config = dict(
    num_hidden_layers=8,
    hidden_size=640,
    n_experts=32,
    experts_per_token=2,
    d_expert=320,
    d_shared_expert=576,
    hidden_act='gelu',
    moe_layers=[0, 2, 4, 6],
    router_score='sigmoid',
    normalize_top_k=True,
    routed_scale=1.5,
    balance_loss=0.0009,
    balance_bias=True,
    router_noise=0.05,
    init_std_router=0.0278,
    lr_router=0.000708,
    num_attention_heads=5,
    num_key_value_heads=5,
    head_dim=128,
    vocab_size=32768,
    norm='layernorm',
    norm_place='pre',
    norm_eps=1e-06,
    positions='rope',
    rope_theta=100000.0,
    rope_fraction=0.25,
    qk_norm=False,
    attn_scale=0.0884,
    tie_word_embeddings=False,
    parallel_block=True,
    init='normal',
    init_std_qkv=0.0271,
    init_std_o=0.0271,
    init_std_up=0.0271,
    init_std_down=0.0136,
    optimizer='muon_variant',
    learning_rate=0.00471,
    lr_mult_qkv=0.4,
    lr_mult_o=4.0,
    beta1=0.95,
    lr_head=0.00423,
    max_grad_norm=0.5,
    warmup_steps=200,
    schedule='wsd',
    decay_fraction=1.0,
    decay_shape='pow',
    final_lr_fraction=0.0,
    batch_tokens=65536,
    max_seq_len=512,
    doc_mask=True,
    train_tokens=551600000,
    max_steps=8417,
    dataset='wikipedia_en',
)
Below are experts of layer 4 (counted from 0) of a mixture-of-experts language model. Rows are named router (the router's row for the expert) and show model dimensions 384-447. Each number is 500 + 50 x the weight over its row's rms, rounded and kept within 0 to 999. Numbers have three digits each.
After each expert's rows: a language model's description of what the expert responds to; "comes after" lists some tokens at least twice as common just before its tokens as in all text. This comes from a sample of Wikipedia text that the model never trained on. Tokens count by the router's weight.

# expert 30
router:440498473420567484502449459547496559478519485557499581542479459507469550607446444557570460569448467474558456413536577532496481487491460442543546439517507447557468556501516464480437411479554544
Table row starts. Pipe characters and line breaks that begin or end wiki table rows, plus by, this, that, same in prose.
comes after: " |", "\n", " to", " by", " based", " due"

# expert 31
router:428440486391520530443526448603519525407546484449526540554530490531499551518461454560526506601448481525492515508530453557450536558514519471489515462584502501533385524485447523461485479518563592
Table labels, symbols. Symbols and short labels inside tables and lists, e.g. No., (, ^{, country codes, score entries like 3–1, Review scores.
comes after: " |", "|", "-", ";", " (", " –"

# expert 15
router:531465558532525528339497452492434487473531504532499520463522496507483453475468493536527537596482523586490479566472461546510497570517428471504532510490538480595484528533468460533463516543538544
Word-initial fragments. Opening pieces of longer words split into subwords, often after the or of, e.g. ele-phants, mon-opoly, requ-est, sen-ate.
comes after: " the", " of", " and", " a", " The", " an"

# expert 8
router:510458550432516591381475489539450551379521511574514548493401522502507576522440537505527447628496492481452532490621499484567491604606474517459440458528571434555536500492444547399447485490556552
Capitalized name starts in tables. Capitalized word starts and name fragments in tables and sports results after pipes or dashes, e.g. Candidate, New, Liberal, Rangers, Denys.
comes after: " |", "|", "-", ";", "==", " E"

# expert 22
router:451579493417535502465480491500474414445610554501555507500502487483471533478432517457613531587468454544503504479528528556462527476526494379529442564471503450553497593506480499477479448539544510
Table numbers, percentages. Numeric cells and percent signs in election results, climate and population tables, e.g. Votes, Turnout, %, 7.1, 100.0.
comes after: " |", "|", " ", " 1,", " population", " 3,"

# expert 10
router:527482471393522470404519495561491519455518558516506554537424553442538539514371520545473448612514473541567484489566475543518491516472450425477497583537483436552498540514490489455488496472460507
Line breaks, headings. Line breaks ending paragraphs or list items, and wiki section heading markers such as ==Career==, ===, ==See also==.
comes after: "\n", ".", " =", " ==", "===", "=="

# expert 3
router:547510475456508498474474484528479518443527492534529530484486487473483563462445488531521494574499428490592485481619569536477473575563505473517577522456487386619516553451475453472449511521470570
Years and numerals. Four-digit years and other numbers after in, dates or table pipes, e.g. 1888, 1922, 137 games, route numbers, empty table cells.
comes after: " |", "|", " in", " May", " January", " November"

# expert 2
router:497547522450521509387479445581476485391534570520459550549511509434571595534424497477516475581516430523454519470521478511519534602477482368604524478480494493485450481472447456495453496545452527
Definite article and possessives. The word "the" and possessive determiners (his, its, their, 's) opening a noun phrase, usually after of, in, to.
comes after: " of", " the", " in", " to", " for", " on"

# expert 25
router:538530520449636550456420397586489525449605492480528559574494475457466463559416502525517536600497476520536524531541519558460469472474468450506480443416485455542469519541442486496520505543475532
Table cell separators. Pipe separators between filled cells of sports, music and election tables, plus markdown table divider rows like |---|---|.
comes after: " ", " 0", " —", " 1", " 2", " 3"

# expert 27
router:540495519402494507447459457572485488492466607533528495529543492518428540536456409522564458558502527484571430484520532557531471545572462450505464461438444511500563556442387532473477497462497532
Months and time phrases. Month names and the in, during, of or after that open date phrases, e.g. in June 1966, in March 2021, plus table row pipes.
comes after: "\n", " on", " in", " March", " December", " In"

# expert 24
router:467534493423557578403441439624457494467588498483482536470504435548517546503460497525539480538461373519473473468519518483609492578542464449533511496543485458565448541503464568516480451473412541
Predicate complements. Words after was, is, became or as that begin a predicate, such as a, such, well, known, larger, available.
comes after: " was", " is", " as", " were", " be", " are"

# expert 4
router:461492548372584583447515480555454581460492585504568456567451473470492474553495504484511510633415480544531441483562478588473544474482397500522497447486493452496514555449440539478456483487499521
Table pipes, list dashes. Table cell separators and line-initial list dashes in structured text, also semicolons, e.g. stats-table pipes, dashes before list entries.
comes after: "\n", " 0", "\n ", " ", " 1", "\""

# expert 16
router:469473497447567509439401464544432524445559639547524506576570535430448480494436432485567450541479465557542418528560509621551446544508526454635567451521501432574482480510478476514446512466565553
Abstract common nouns. Common nouns after articles or possessives in running prose, often followed by of or in, e.g. death, life, system, service, enrollment.
comes after: " the", " a", " his", "'s", " its", " their"

# expert 23
router:504499457500570549452486466518472509355589603592443518472480465440507513491430478450593482548454417547500473490570470544506446506561486446470525478477542424531545592507498425475448484494526504
Indefinite article and modals. The article a or an, modal verbs (would, can, may, will), and object pronouns like him or her, in narrative prose.
comes after: " a", " with", " his", " an", " and", " to"